Weights of a small mixture-of-experts language model, trained from scratch on English Wikipedia.
Size: 9 layers, width 256, 49.1M parameters.
Experts: 40 experts in each of 6 layers, 288 GELU neurons an expert, 2 picks a token, a sigmoid router, a shared expert of 256 neurons.
Below are experts of layer 4 (counted from 0) of a mixture-of-experts language model. Rows are named router (the router's row for the expert), up (a neuron's input weights, with its number) and show model dimensions 0-255. Each number is 128 + 24 x the weight over its row's rms, rounded and kept within 0 to 255. Numbers have three digits each.
After each expert's rows: a language model's description of what the expert responds to; "mostly gets" lists some tokens that are sent to it at least half of the time. This comes from a sample of Wikipedia text that the model never trained on.

# expert 2
router:123141108152124140115115144120106111139099173141146123125114131130122107177099119136168138085142136097162077166190123105138085125136113121087095145085128210132129143139093120098142156070112158147123137147146155138119135148091107090093121124111108139108097159101087111127151130118136136164122130100161113200121117127102139149134154134108131113116165108134114126078096138122093118134097116121125113119139091097140165134095144126101124133174113135121160168107116141124099146124144160144159144135111094122105134136133141143122110115150142120118132119128099189153152118147147141154161108144115136065080135137109125124150148096129112127091152119159129107088123088121128156104112146140126099119078150109114119181127101134046108149140136113136116107126112138119108121130135172
up0:142097136097155145155124155184126116166099126112153116105162169144133216132149093124116133115115141081134127127125141164122112104103111115177118137107135139099118157086119144125075140102124109154135140109154130152161151113123120147138122124119110131109127127154138140163162112144118137153100178122123127147134123132167131156118115147123138075118167120158132149133119155125113142133107127112102083143105128099137118131104121117132145149142105082179081119147150135090133130109147114121162120165094133124139162147101146095119099176145101106110151122127082134119139095121163146153144098124130128134136065170135135116130123087146102136117100089152141143142135129199151067121153103125115112148146107089145111175107120091126164148088115155186123131088164145125102110105145126
up1:146121131076137116155144138163098116142163141137138120121107127164127107130152105099115140073147152058129134128143052114099096146128118116142101090086138122159144136110150127105096200130122117151125113135166078148148170178107120133140123116121120146138096159106107154155134140187102093153117173125130111137119123139148150163137130134108135128111115108124152103096144149119119155134114098132163127113122114124150113098142172142133154139098153126153120101163095123102131157120094084154155117141099131124112155184124104138171107150187100107087127121110115089121117131130159156147148137118163110108133080149127129089167151123142131131143130134134115140142150120163141094083087136120161134168105168153140117133122137084090160138116128102150106120142128138080110094123146129
up2:128103158124153156168154137136147132146134171144131122134124146180113144121120131098101101095125146088116118112133137117120165107135127120158139127090164103115103127104092109109123195114143133109127134099150095130129184127102086090152105114135114114134146162144082111136085115119152141125123117139144085118183126137114123153109157121102103083137126118152100105128121136092152120127117124128109145107128148129101083130126117119123116102150143133153125131121111129115179105107168107104141136104142167104123107140136112130160144128166133105084108114084148132104134194168167161121121144137160144141130106145152128168108125129101163105153063116145134117144125163205144103085090125157112123176124127131138140111103107122081132151084110134156134086177106092124110122182095122
Commas and clause prepositions. Commas ending a clause or appositive before the, and, which, plus in, at, dashes and parentheses in running prose, e.g. mayor, However,
mostly gets: ",", "),", "—", " in"

# expert 1
router:143151074132104132132143146082145083116130096164119086122157142154112087100173082123129120164118131091103105136108137116103111114126078159126163109147066128144126112147121140107153132150093112064114154127154126120169119150095108209105146113139120136125108144151105168136118155127100108122125161127092139115149155133141076145096142142115109174132140106158115188109140153149168115123104099107129148140146121116129124143097110111129108161112101143105146098133101142096143160180131124127139131111111113100162126153138144155145163142148158146154128105119144151102127084132136125109128117167126092122170110126087126098121089096146100155134135116126104098150133116182138111111066125140109154140131167112084091151161131135131139127137130095122129099149117165131100140130144134
up1:209163142117100156163100130168117137132137129132084131100089123125177170127149096148149067118135105127121110157127115127096169151118120106115102165119135098117132116134117132142132141123116147113123171100161125148108121145123137139129160168152139148103080172128130151147137132097141121143130097152139156137130129118146155129125126104144146148119123139136143135117149123074143146153120130103130124154064145073120101145101114107123085101154112157114122126129101146054128183082125139111130146077156109095164126121118100136158129132147120109138116132148141098112122143145074138095133111138173099141144139102093110113160125125165079115161128109140083097145082144150120152164103153122135152129109111155151189097128126147137131139131106109111094101094147123125136159142118175
up2:111179117122137145122110146110126124143095087115128082172141132151136165147077105096123137111089157103129129126143112145099115135114135111117129070131135121121121117138111142120118143171121150131096142127159106115147169107104102159116121137178155124143141129101126148160171117136132105127111130149143097139144115134142089119144116099158143172129124074149123158156125129133182131099099121129122113128125135100146109096168127076108125132149119115158107140131113147133164143152173137123119136085119102168151163125155111160131131095127144100117122130114141098083108117168117137130134156126180103141134108139146146093083121147160167154124102148121098068094212076162157126139089125112094103129187142095103119134074107118131177106114108150110103147140150135123120107157136121
up3:142136139123108135112129136165177124140112111140127121102161129112160104128077100165114139139185076095114137124138091180069105135138135123160121136134141117096147120098116146132091148107156139118103148129151116113164121199126157118136152110159128108128134130129128135115151109159101115124126131125085124122202131106070150094104101092157039163167132116164140129117166144099119142111076140173116147105135126143136145116142094133108158133117100097142138102124140202100155134117132122119134111123127109135102118123128122140091148186172129167156142108130104133106144130135122124128144120139140105099111144157158111122132144132068117154133125116144141123108182135132157094148136105141147146113124119109141085135129168116142096119122085115101138132165110083135121138122101113
Post-heading line breaks. Line breaks right after section headings or list ends, before a new section, plus suffixes like -ed, -y, -ical, -ary in list labels.
mostly gets: " live", " ma", " mi", " wrote", "ological", " political"

# expert 24
router:143116081135130193068109123150140118107160162138121142123077155109179107129121137135118153118125121102117110110143117136105137118089091115101132089159128153134093158144094138121131139118153125120108153163122140134087161109159116115124115115154147125173135127094104131122150136170101153142142107115104129156149105107098147134148104147134123113123126098141128139164123129162132110100149113127128136130132151116107085064129146101078088115075138171123133104129130201171103154114115140145128092080095086130134155089129118087164165126121155140119128162159103140094107147098147120067136137126131103123122132120110108159111143106159131127188114120143107147152099101117159164141106143108144078114114101116142152124128109133096114114137172164146130140137196128108133121139154130
up1:139120141115122181130162123147096146154180128122158119119142082111173139140081107117099107143150142116144122155159112163035165140140155124149123128096125142112151163134147082137094118117124112099149140116156100161122114118110150151077123140160135119149124125101100090157107147115094136145168108165099149099126110092157145128112110131105122175189147144140107103125176169106130123104125150128103124139143147132097108116125108113091113135107136155157090147165122168131124122121123106135108118119133147097159137103147115085119102156113124140110152110097129112103166146128123111122146136102112175124179129119130140104086081107129137114131110075099179151105149123146133106113100124111139130154135136103136125186116102150086150135119138138137127115141100128161203124134145125
up2:146146104126101116134105154104137113139148149087102137185135164142138123140180135115111160119105115096122184089111116117151111114094117119130139110144136104126127142118125157126144155146124164100134130140116138132133148111138088092134106145124131129090168140116109147146115124164123134137139132129157120079130115195132122137132122153114108117122115133158120146165120120161137156110171155048100136136118092125118109143103105121078102120165136141130098118120093151088108106126160083160112110153077118106098128160105079126120124130174114118131168092166129123169104171135150135147119143134130132165103092171147140131155068105141127123133133116145175083162120109111171149082107131109138149121142106092101147103146115099136089167112141154131140096173165102130108128156102162
up3:133137107154142148079143142113129113149156142120160128106102132111151095107056149122086140114173124168147130106120113160103088116112140126141139115110144117164101128117126104115143122143126111130173114142106124111148128116125127109073169108172117135141124131133102103123128140145106095153149133146098131080159118086100133135142173099133146146121161090161147139141161149123161147156154103197096095131114101139127107099126132128124133139114151138161167068144127154174128136124118115128141134160139137126106086161069123072149140147138139087096154130121140103114146172104149144135127154110117119165183116114154088116153159091077132092141116111096121130109097115123202144168172067110115114150123133148118119148126123132120122119126114125098110100141159144134150146113123126
Hyphens and inner pieces. Hyphens, apostrophes, slashes, table pipes and mid-word syllables like ri, re, le inside compounds such as French-trained, Ricki-Lee.
mostly gets: "_", "/", "ü", "ö", "tri", " Bu"

# expert 3
router:138150128156150124089153151133130140163049086092079128120075123129118115112140164117126092125106116131123109160093130118099165128123165129136112119176143154148133073157131127109136127095147139105137139135138145127136124079101172114088114121118116117089133159133112137141109106137136170143099118079156149113108122099135128118168146125150133053112119110121122118083136122199123142108140119101128102099099111131126135127136126151131151162110117160153132134113135069166136136126135150118110158148143117124117102128143123169138150139140122114107132145133075163158095129117130130119108123138137117086109135119151143135151100122168163161170196148142147140095131117118125143119098157097097084120125165132144111112126100115229109127123117118136132136108084137138128113093141113
up0:120100134142102104130140121136123126169131171095131069101166112139141165092130146135137089088146129092113145118141137138141147168117161121150121115111120113171158098118167139111131078126127148143155131058115131089137147150109118073136094107164120130127123141120121138181133137114091134134101116138142139162115145129142148105120155142144113157166121106113127099109164146108133124109170098128130150132129170116093136190114140160094130098122195161161132140152088130142106082130129132131133077122162156139110122149120077104142143120140098082145122147113166129112102076142122115121111149099120137121160097174121107155121164094117149120131133115110100118135103183162129101147086123130134179114134087109106141124166129110111134137108130110114154103150159122128132099150177152
up1:140141137128156108138169148091141094122119124132117067181134097138079156124147117157126100141114124126178106122119149117143120132128137091146123153160093132129152119125153116093128106153140108116085187044143118098115113098168165099143123146123123123152155128134139122101162103122164109108133098161153173097123107114120135122116126141188142122139144184134138107113167135094162111114153110087129132152108135129125116135161097115114144134107150130139117106138126124132180127144125124138162157131160123100126135122105090144161170119133135157127087115117095118099126096136082148128118116112091150139121115147113142116127130087130164086189132142112147138091157118152112136119085140150122132126112118119160129173126132095147134185137140188123126134147071143127113131144156060
up2:122137141129150141139157148109123153107087126090096060129128134149116133126142150097131140134111085115121136087125074143110146147135110047093093095175120096137124129103152135136113134139130137148134160110146169141154151103130152153091139120139127106151122137117133112138122171087138152118076129129156155116102115122130157135094125078169085104119145164141149099086139136102157151132157140108125134139120167129078114201121154134118106125137151137121158106129167110130157146141135127154146130106171148095125081131111126167179131125153170138131128114137172104124109128146085141132128088134113131127118127125117124079103128114153167113145142101151120117133132162185132101083139124122078139160120121135165136146086141127131151178129107105138107139157101162106106154166143113
Digits in numbers. Numeric tokens and digit pieces inside figures, dates, percentages and table cells, such as 19 in 194, 98%, 21 May.
mostly gets: " 1", " 2", "6", " 3", "7", "9"

# expert 27
router:156117128110134078132118124145135107165142090155110141157124108105105127102134148133171146098132107132147142104185094127127126094132132099087141143059136081135149097118130112113126098106135127103128112137116183122131103116155106138158113140127146131104148111114166125158140132140129192101133089155131139122168157137184148157149089147109156171120134161159093103133177113101124102121118114144149131133089128170122122165142125133137126172114135142081160110143131163127133150115136121128141107102152165114139146116124136125167131127141093133093135095145167118119121122126110097129082095138130089156124082118138128059177141142117160152097095137112124124125148131146093139117134166127122089159154133149117109073061136162117128126142142147140133148180087098123120096126133153
up0:162120152146155151117113128138126148129169083127127128203144118113108174086124139175136113149106159117131114148126126147088119149126134115117110133099086072135140089124148138116112139130150154107168108116124120157116147097149101111124132109161145101096120130123123115123155117151140116149128119117115144120153183129139133129092122103112189106131115156172142097122150147121140114139136086121128108100070099129115116153108170093116133125083178115123109112116131137098139094113097140113124168140134153110124155171113107118161113159113099184118106144113163137100132110136094131127169108157164126109094109116127124146101156142136153151122126119151126091149193087155117145108128145104151112121150092105154131093114134134062091161114135113120166076153058121109130109142143134
up1:110141120140073085144169147147119114146135138154089142146108137122146086065149123106145145137132120119117137099081158108118110117138143112130184116130115088135092101102093123108121146124163151072156156107113145174156156144145108149099131119129173122120140144164158132143077169209148116132085120117129146136124123126152102092146113129112170142083129115120123110158101106127130131150134136093145150117118152128140123085123069110084138148115130136133132103129095152128142146132134111139149131111124178100114099153148106142132125155122125096117103133142118106166097124112138148103112135109120156127127145147116107103143127131107105157140121137099136119166115073149137146172161144172110126204128124135135159094120163117103134144127153156124134133133119038093147154144146125
up2:176129120074124169142085115168117160129094101119094147151123113101126172129109111125122114115103077135159143111150107166079120081116101136137107120137127079124122111164132128118074096144115121103142116131148127120172147152172126139114127159150080105130158131105142118128123135123135135113142127161144126122152140162141150149159178115145128145123147142132111103123145112111126111126093075090119117128170124132126113137157103141096155126096135135096156131169141115134151092122115113162137089111145157137109157143126143094127105150161154119139100101114126139142120134065107144120115124170133136138117095151125149091138121119111149151140133131118114171139151141111117055133190135076179137146115130150082120111062143136158087129166148173148106119119148118151109075130112147
Nouns after articles. Nouns or noun endings right after a, an or another, such as version, company, politician, aver-age, along with list dashes and role-giving as.
mostly gets: " politician", " Born", " Act", " another", " version", " debut"

# expert 21
router:134117159123147127117118151176134152137127118138147155108093117148105132138148105100118111120096108137123107126106144144149115098138153117123094089132165117143132080079116115108131156116114116135142103127110110068115144113140136150148137139167115152154118152168178138121172102152141148104149131116091142138173140112138130125198151146171115163150102112132116151116124145142145135122164130142123099148138142121123086101099128165137142159132143144168170107084124125099109160146199146123092095156117155139090116084099103148122137166112122096125087093112142159151145155141144157146085113123140143143121093124077092128126130134104162134105148146142092123107125136108131127135160078130101174161091170129157147131140137126199124146131111099137134146107140107115095135197110114
up1:136120166170125148129101113133132116185160133096176125137134134098179183106120136117138101113110152121112123112097124142120087145150137118149126149148124115127102148106107136089108118163133144108165147127114144113167101162111074127091137155155127137154119160180110121163142104156106162143166090161144153096161136148159142118122158159109165138125141117149132151105165173120145127130132141106117134115106125151120126130134132100146140065099116098103123091131145092116134111099095119102140147105102153106123129131112119102142141135184102126146126104136113151142134146137154185140114133081139121123143155171154162135110109096126154052139129120118118105135144116113126144107159138136165123131084112106110138116147137127135166138140084142111136098111112093092117038185123110
up2:150160165105138126110076178176150146183156105143118132110114129147115142133126124131099087117095113155154133129080140133121094128150096127110098112133164121150133093101118160154124135135142098108164120140126148157169113107145100120120158167165136125154119133149121107077150115103142122160151104115159200142137153117160149114126162108107103144141109126162146161128145159135125117118118121108108131103142127135092110132161154150125150128127156150148152151124103142095121126160098091125130172132112150111150149108142083146090163159123128105100073067127152130106156120118114137101137154131121169168129122107108078069105160118193119163136144091140090104183119122122099109100151132132145110129133136102126151127093153115103160138114121105114108127120179164138136128157140140
up3:160171118124162174089135118125152151107157179091141140116109111134127138117163095155083135121131114107144175120080121199122087128093138143125118132091127118099116124106077132117123157149098097131139119133121122120140082111136110112109182152150138133188102143171124123176126096190131151133129137120111119116129147127110132119163104124131126119134090124114099116118128202122151073153102102141136089130138165140142142157126135160158129107143158076139148102123161124137151163153168075137107147105154084098130151117139102128152148137151123139129131049136153158124145140136158151164141126157174122125118118107116110084145137162106138128127127132139129101137134114122144127103166117144135120130142108117142113127145160136119139089082102112122131133107154123098119081155141119
Personal first names. Given names and their final pieces in person names: John, William, Michael, Maur-ice, Kev-in, Aar-on, plus nearby "he".
mostly gets: " John", " William", " George", " Michael", " David", " Robert"

# expert 19
router:115107138135128110117163128145096103175132155117142138132119137136168115170158149113121098158140109122120111128109137129119126137125164208097099132144135176166138120130137136110141113091156142149136133186156136136157116067103130137119112104112123122108106130134134104135174118094133145143119135110138142150118119142125138147120126145117154090120101116111136121070115131196140154126113119119110128133112104120106160106095105134142145152150128149115148154113141149151130145119147131137142140171094124172104116090124124160145145132131131090103130127105099144119103128166136147150130150188108107077106138116121093133140157108142131145000158107108155154114096088060142136159122160122142121098138160123112114132090123111178110134142121127142120165130129146129123137110144179
up0:186148162109155114163123113108111121164159154137122136090124137175078143135115102145123140113134125096153153113114117119118149112111129102136109147124172123107120156125115118097127164137147150104147145104137110101158146085123120111163092077115145102177116131130149113125121139133137117116115134133163110148139136117118114125117111160173085132130108146135144140165151157129172108137121130101148115120095140099107142135156122127119136082140147154140120147163162108119150125103089129128129127098156166134129111123080095115119160081162131121116117107055116068072113107097122126141153120143156152127136124146204117119085151151096124150129086135093151143072165160149131115135125168154130125122131127058158110149080141130131128150118145139188113110166119129138150143154163118
up1:175111133145121158108106131127136130144166124094111113137156156142143140135130132129114103158207105151173114148131141109104163131121127108166106141103158128130166109138149156138126100124138160142118165128167100124110124146125147119127164112113142118143158112150111148099127153102122117127128151125139112117124151122143111113093128114138118092140120119164161092106106154099108104137156113082107128132103134128086139174121143163114181092141190151120109142151122112144126131128115162105151133177117154129129079152115136108176137088169128141125137122092122113105120092092152126135145098117114131115119125117111122124097201098106116125121171131084161112118116097180148103115143171130168151152132164080125137078122112099066112092108088106135126086157111094139164095109156127
up2:169148113089141122126147079108110085125174094095141123130119105139160137100144130120107118113105113107138109141123140139142175151109137107148102146111107130111148150165090136107097115131121138119092098129143106092078101112170145152154140144159151099120101145158122141140104130110123124150125134150152089141169136135128173144144119140163095140202136136136164085107139130154143150158118131133126137108152183140093141129110106130101106115125139164176079111167137154119165106104124122141140061125150125120110130163108121090163088176148100116139107139126092162113128128117110124136125139088159143110166136133151159122097115123118132133159141146154136121133116117203132116123120112102128175167137133110100076115132091108075114137126095108114182106127146134146114149078121139
Commas and possessives. Commas after clauses or openers like However, plus possessives their, his, her, its and word-start fragments like p-ack, f-ossils.
mostly gets: " their", " her", " his", " its", " car"

# expert 0
router:127141120103134133107096125071118133147136132114132128119102121133141095131100143148139110122115121147145138093102130130096062136117142112106110128067118133125139103129147069120137193094109118178131133149132172086104123135129043201141159132107131162139143119132116124154158165106068077106103129142165139168136093076146143131152141146139132103112079176110122122130087136178175160159135112098140098166111120155138155121124112133142143126137085129148139162132171138145136153156156150148094088141155144100133149067159129128118155125107137121141102123147072150122125152136123113133122140140121140136121145123108107143114090148128127154160161134124137127113142142115150101089160169122131128100129109111126139158133163124104101143105133135111100122156127104144133138097115135
up0:160138141100119153148117123137144166106104117120128136124118168160107163136141136105112146120109148138157152093097097167090135124104146140151120101068120117100141136138134141121133157125131116135135101119151105112106102122174113132143153124147138137096145148153091135149156160102109138152094094104086127149142081107120118136112160118140143159142130135125137157145102113088133114145099119110106054129124130100123126120117126133140107176079140101097149128133145162110133167140147090099157090085147114106106124104106099113149120139102126143138085100172120134116104110138121112179151148177153127154151132159164145090115128159122120135179147140144119103133125181133168131108161134166136123124137162092095117165113153138088125133126180043148094136101112093132143137112098072
up1:113151167128159127143141182120103186147119123140081168106132139177134128111130109123112077147147111118120125118157129141084124132140147111120163104107127123173141137098147099098158155158138144147126156153135132126122168107104130139168121141127143132075133134115098136130140136134142128132087167076144101133116117124122128152131122115144144086141168129132133094125130150118124170140144106108124138133158129112173090151132161089073113155084117082134084152144099146114129123140113172107106092140156189141116094131098125130153145133121120110118067153123128091137104145114138112114115150114107127123096132135079157126116125105124105075184126122153134106132140153123129107149087155093147076135150106111098094127151168104093147182116134133123093132119132114074142176120161144
up2:163141118118200123118137079103125145161141168154113060130136175152092141117121152113125113127096117140158106118124144128094087131123161111112138107133120131139144112146158134150134159154152137141151154143120156141121138090113156155078107154117122095161165127139150096095139139138115135125082143141169129115087118150118128123129144113113091112125131106170134077113115162091123114150143151145108108145111139128131133124135123097124094142123128095122117144122137131119168133160122117132171103081154160099159148125131109139206088122119134168084140124156112087102150080156152106148158130117151140126155111137135144072105161120131151132167166145153114167116161148121096098119135139137097114132122094103145103141094167125082118176116127113113107099153086120135098111133179137
Capitalized syllable-initial pieces. First two-letter syllable of names and words, often capitalized after spaces or colons, like Ha in Hamadan, Ma, Ro, co.
mostly gets: " co", " Bo", " La", " Ro", " Ra", " Ma"

# expert 35
router:121062124144118120127120126127117152155117106130102102120137137169108141162077136132132127125119143136127098145140115159130170123158187126142152132185119147146109176132125111125124076122154086107114127109112106176191170143148147118152116118146129113128110117132136095167150110141116142150129101108129170121141108115089129126126105131121110163122148091149154139128098100100124082148105115107131181169122111120145140138149149097145181137108121156072139143174134095136150116140125100103135126116123130102085091132121141115152144133128133153091133106132123129087109117082154139185106120092113143131098131132172123156138206112118086148147146129131090119141097121133099133122122124119098112145113107135112138141148089150071141129137126126143135165079077151130102137074100160
up0:133122188104136155133167128155126121135150100110156140109140123160073153106067102094128093107149135115100099149116145146125135105047117129143158130136133114129150118137119084142173136120131161099134133069144089122147131093151133119145126171136164144097102122102085106169081115181112153159134139145144140164154128119105124147138125142108142080136113139156158170147122126115106103124084108074144124146150141149102116116120126114129091131082123142149161118137120175110139132127116110133125135106123129101121145134144104132133104157098087148113152129157114119087120145108106135145095099116163166147127117149098155121099151120099104116157141121154176151149114090131095084130139107158095119131177138127123175095144116148116106110141132149105131111120118089140169169171140109
up1:126110162159133067110139119163160142110113090138123132168134121124114099140092101109103090131158141061132145125125101187088124092103166130134131135127152121158120115135154112167098166128140067166113118132114111114137134092094153108093152124158204146160148111147101115152119162137128136134084098130129146082150124110181109156133116115120109122148151155117115129121133112120105155152163137119114155124108122177114118118137121103083127128122147113128139102139172140105134093158144126169148106099124125148120130130114131157120138148138141121105093116132136140158104123106131152117112133097128143142122104143141146131133126127115168146165158112171142157142122162137160111089145088173148115149143101168063154112092187087108094133101112100145156087119139134132146117120121171
up2:129124161121112105181114141095167146122114122121151108154143134137136095144106134142158103145102097105084097145146112141103166109085166124159167180140130106163148125148130127105139145121108128124118131105126127114196118130166102127159151129180149156121124153101092120161098178144161116161137126149111123124117154111114132189112146131129162076147138125170144125131136117082143110127124087146125113111140136146097108100154148112106136107107131130136134138165115176073146098112110143118161090130129138081118109112146144069139103144121126132094143138126135101091102109140192127098117126123127124129129115169106146139132114129118102071145154083158204147117112118155096110120173119129137097130142097111123130118092151103127119110134138119148084133130104099160167157139103115
Place-name starts. First pieces of proper names and place names, such as North, New, United, Me-tro, Se-nior, often after of, the or a line break.
mostly gets: " ch", " Mi", " d", " Ju", " lo", " inter"

# expert 31
router:123138153149132123106065146116113163116142140137189092097126162134146166113176159091140173109138141148138132117113149093077164103124143129136148147142078113127147135105148187142106169106094140136173141146092131169127132160147140082126135117123100115132144109075142140113124137094137097111127159143122176116160127178139130108115120116110123145117158123128128130132168130162082155150120115156126138079133136110124109103140140121109079143116133099121096100138140114116145117134141118107145157117154153129154111127165121137157146142163118157145120142158189144139175134137122134121134167118133131151159152135151169129131074138086093118147096093177147110094153125081122127162127134091103149119106118122177104131127135133119165168098120102118137100103114110084126094105129108
up1:156093113116112178121109151150134116143163119126145151143124125130126147110130088132067127131140163153123096121116178159149105034102144118163123108134118088104139152126136145133144159129128160199126135142117091169148126133164210151138130161133106119139137121119137081091098127139113118152155139132130119111141149106125141139111113112157125150105152093081141130137109139163110116157128130140149102119121154116115116142110126102145149097129103104116144133126130160100152136137144122133118168170119129111168072108132126147153132093131105128108152136124123151096133097155157132160110139159145133113149081096176097104128121109169126154131107113040128116147177127110102102147106143130140135113141092159125098092115142153122121133110130124115094106134112088172122123178116104
up2:132124135123166128136086173119152102142144109093117101130146147106092142099126107152102150168203145123146103103132098120109133119128138137184137105099133099109110152114121101146091120131135105156140152112125120122161133132177166117159125142138137113169117144133123146097133086122118110160123192084110118116148151127136130117132200134138104168128169134140135123131113106093099105137120140111114104088119140128129123088115122118128059165083117085095138101144153152134165141140127119149160148130123133065150129100126078132127117176132132154102117120143103139115139130129094142133172125134086091141098165145132173136129123127123098115151095139164151106139156131128122123136094095162139098114144112158168111138118148160111143122135170070143136178176121124104134110112128157
up3:140131103147097175138107095098137130087136171145164109078159098130124148123134104136136165093142159135169119130107115107105110142136148111113150125151127106162149117136096111139131153118120125105116145098117139173181113160123130124159132152132154104177094160122124101125122062108115133111091137112109157124125082172141172124111089154147134114173129104106107103145131107075120120133112125127113146135073154129106115103105130127154141151131135092148090100150110124098094096147125113067186110124150119131130145161108111112154115124160119142145137116119162109104109123095151136157137135137141091153127095149126127098117131127170130125136114103121090136098163158119146126105186132145094114107119103160127179185162126143132126136122094103136171144138134080155182132109157112
Name syllables. Vowel-plus-r syllables and similar pieces inside proper names, often right after a capital initial, such as F-ar-go, Mar-io, Be-au-mont.
mostly gets: " Bar", " Wal", " Mar", " Bur", " Ber", "Á"

# expert 30
router:141115177097119120162151116138122113152166139151119111103151113127088140116129110145127092085138134095123129147184168137137113132115132121113129136173110116132119130135150139109128122142118134148140110169080112125116092183124129176184139127160107148113139100049123121161168144117127101137155155131094117132109104129106136104053122136105144165138133148149135140128124136094152182116151154124128164155112151118154161086113118122160131145102130095120141136119143139161112127120117117145109120151127116118118155110123142140175120096115139108157132115138118080118123117128117112113138133156101127136162182096123105172080108087147112121114094088086096119132112138153160104176194107169097110102102139154103167133127136157104133127130084140124151136166081130092111103121129106
up0:165148166089113157135160102123132134150133125138138124137172164135081173128107089145120143100102120099111148070135114135107116109105154144129116089110128123130128142122162129143152147136160113127164102105150115126158146110153108090136114152170141120143150152124101140133113165159136100155136140145088090124118150124120118138152148152130127102128093142163194073123161122110120129157117094055146120095146165131146150096168070136111088158149104114102128109129130100102120130133112118134094125137136162123165121142091128146144142117121064145126093129102113137137087115102100154105110132147143171102146133139159122130171091120165126085139113153127104109136133159130118126158117169187148150147122162151102119124123122112137096150083118126144169136129070159143131093136109106
up1:145147134141145138142129130103141102157140168115118101131121110138046136121156135138135111100072069139119141092149143123158152149090133111126128149124111127132095123074138060114135147135152148140174132128130089133156120110128107117117164123119149098144134154117104056134163139138120135164146149162135137100121134121095135127110157110130112089146166145137148066153178135105156136140148126065149085160111170143112131128121119135113143103132109116120172109117116114152149125128154151078152124162128136162173117190137095129143127130123157140092147136120137119124104116071134116095134123124120114148080131089138126108139121089176129128144128145143101100123102131134137110138120099122137172115118086098141160097109135125123195119114131118120140144178134124172150129122114090
up2:140093092135066128123119144123146126113133127129114102112107163127174127095139130099135099171121150162109140098084135139127117119150169111120119140202121071102143086132125130157118137097117144127102103122150079122093125114099125113129199101196180143138141141108131134124112143128144118174182130122143066112152101140147156123147129118137152117170143139110177166112139127131127126107123118127093101147144168101095125111161151106108105105108123138107168109158145134129140121130117148061183155122134141119129129179133152122100120154139090119137135114122081118131120120193108151151117150124114121132137123175140095125110113131108154104125153126172153130185130125165101120120156097137096124151130105135119127149139121133101090087154129120139125133092147118120148123108144121
Years and dates. Last digits of years after 19 or 20, month names and full years like 2017, and hyphens or commas in date lists.
mostly gets: " April", " June", " February", " 2011", " July", " 2012"

# expert 11
router:137117141129107153193168158174102144138196155157090096108134112144108146130179086126145152121112144123073131121095125144117137124129160079169101171168177115106154154102170057153139132140122104127141134153133138123119135125146118096162110168094162154107124117089135089115139104136148115157113128137135172128132077141138119100137111098141134155113154144098150126159164119120091149135128109186135134144116089151133102132145117106112092103124105157083112150118138132113167157108156151129118141141136171111099128135107128123116097127155152079126127130091120130174071097119096140120133126100125124122129135129123104125150124177140138146108134144085121163147122148161108115124115130113167117145125105127072123113109131125157083107128117132148148157155119104133170123136125133
up0:110096121133156105185110134103129137147142180138111170096163130183108190122132108149122149145089118135097101121113163118127155159130099079113127041131121120134086131083118139136153166157099106142168167145115137143162130106151126116119125152122128128126103136151125152127140112109119109133122150130108115163141117135087140154075097109167079112122132122135151156177160148135188145091166136099125101103135122128116123146151117124134137165122140124163141140163153093111140160141126128120139154102127126125147147118104112139120103095135092132125105099105134087107103131131109116140091140098136111167117153128146097138110108144115136154121107080084105170134159143184145089153134161167117129101138135137165131101164120099125121127109169109106103107118144119136151136182143127
up1:143105156131129160154113118102142146122104157118092134169118158135120140143130144103108151149134124139124153086117077127148133133136185106144130143123152112119120162128124078148116182128117098129156117120160139145079118130172138147122162152115138127098121164116151130109139139133171117131118097119149103079106154131121121122156141120113077107106107112126112108136101153085133107134144120113100110138104133159108128132109132126077094063108143106104117105144147165166101151148123162125207135120153130110097126110107093165165099126159143134090123122115134168160149084156115142123111138104158140128132136144133176136159145127134135120120109119176118110134135178144157128131071156143107176136097143112109154106048145101113128142121116077162120152158114129087135126102087121
up2:147111131127073136141116147136159096147138168104139101147178167113116151131183117109140126097161165170147168100133107147121119122117159159134094135126113124155121133122133121114111141123144136110118136118200099065118142151089104130118100093121127095151128159087100121107159136113103134159144157125113145127112115110133120125131112137166112134137138153104117142169120190106138178153125145140142116096134119111124123124159130172114091110130141148133106138150157143067124146119132133134138137115180144118105161134097080100125121155158108083116151095108120095116100088148108135145102116117129128181070151142124116069107173162138134115134139140150153143135162160126165129122114114117106100087122111115104121149103141138108098094123118084130155146148174132168103104133123073
Prepositions after verbs. Prepositions and modals right after a verb or noun, such as for, to, from, by, at, can, usually followed by the, be or a.
mostly gets: " at", " for", " can", " to", " For", " At"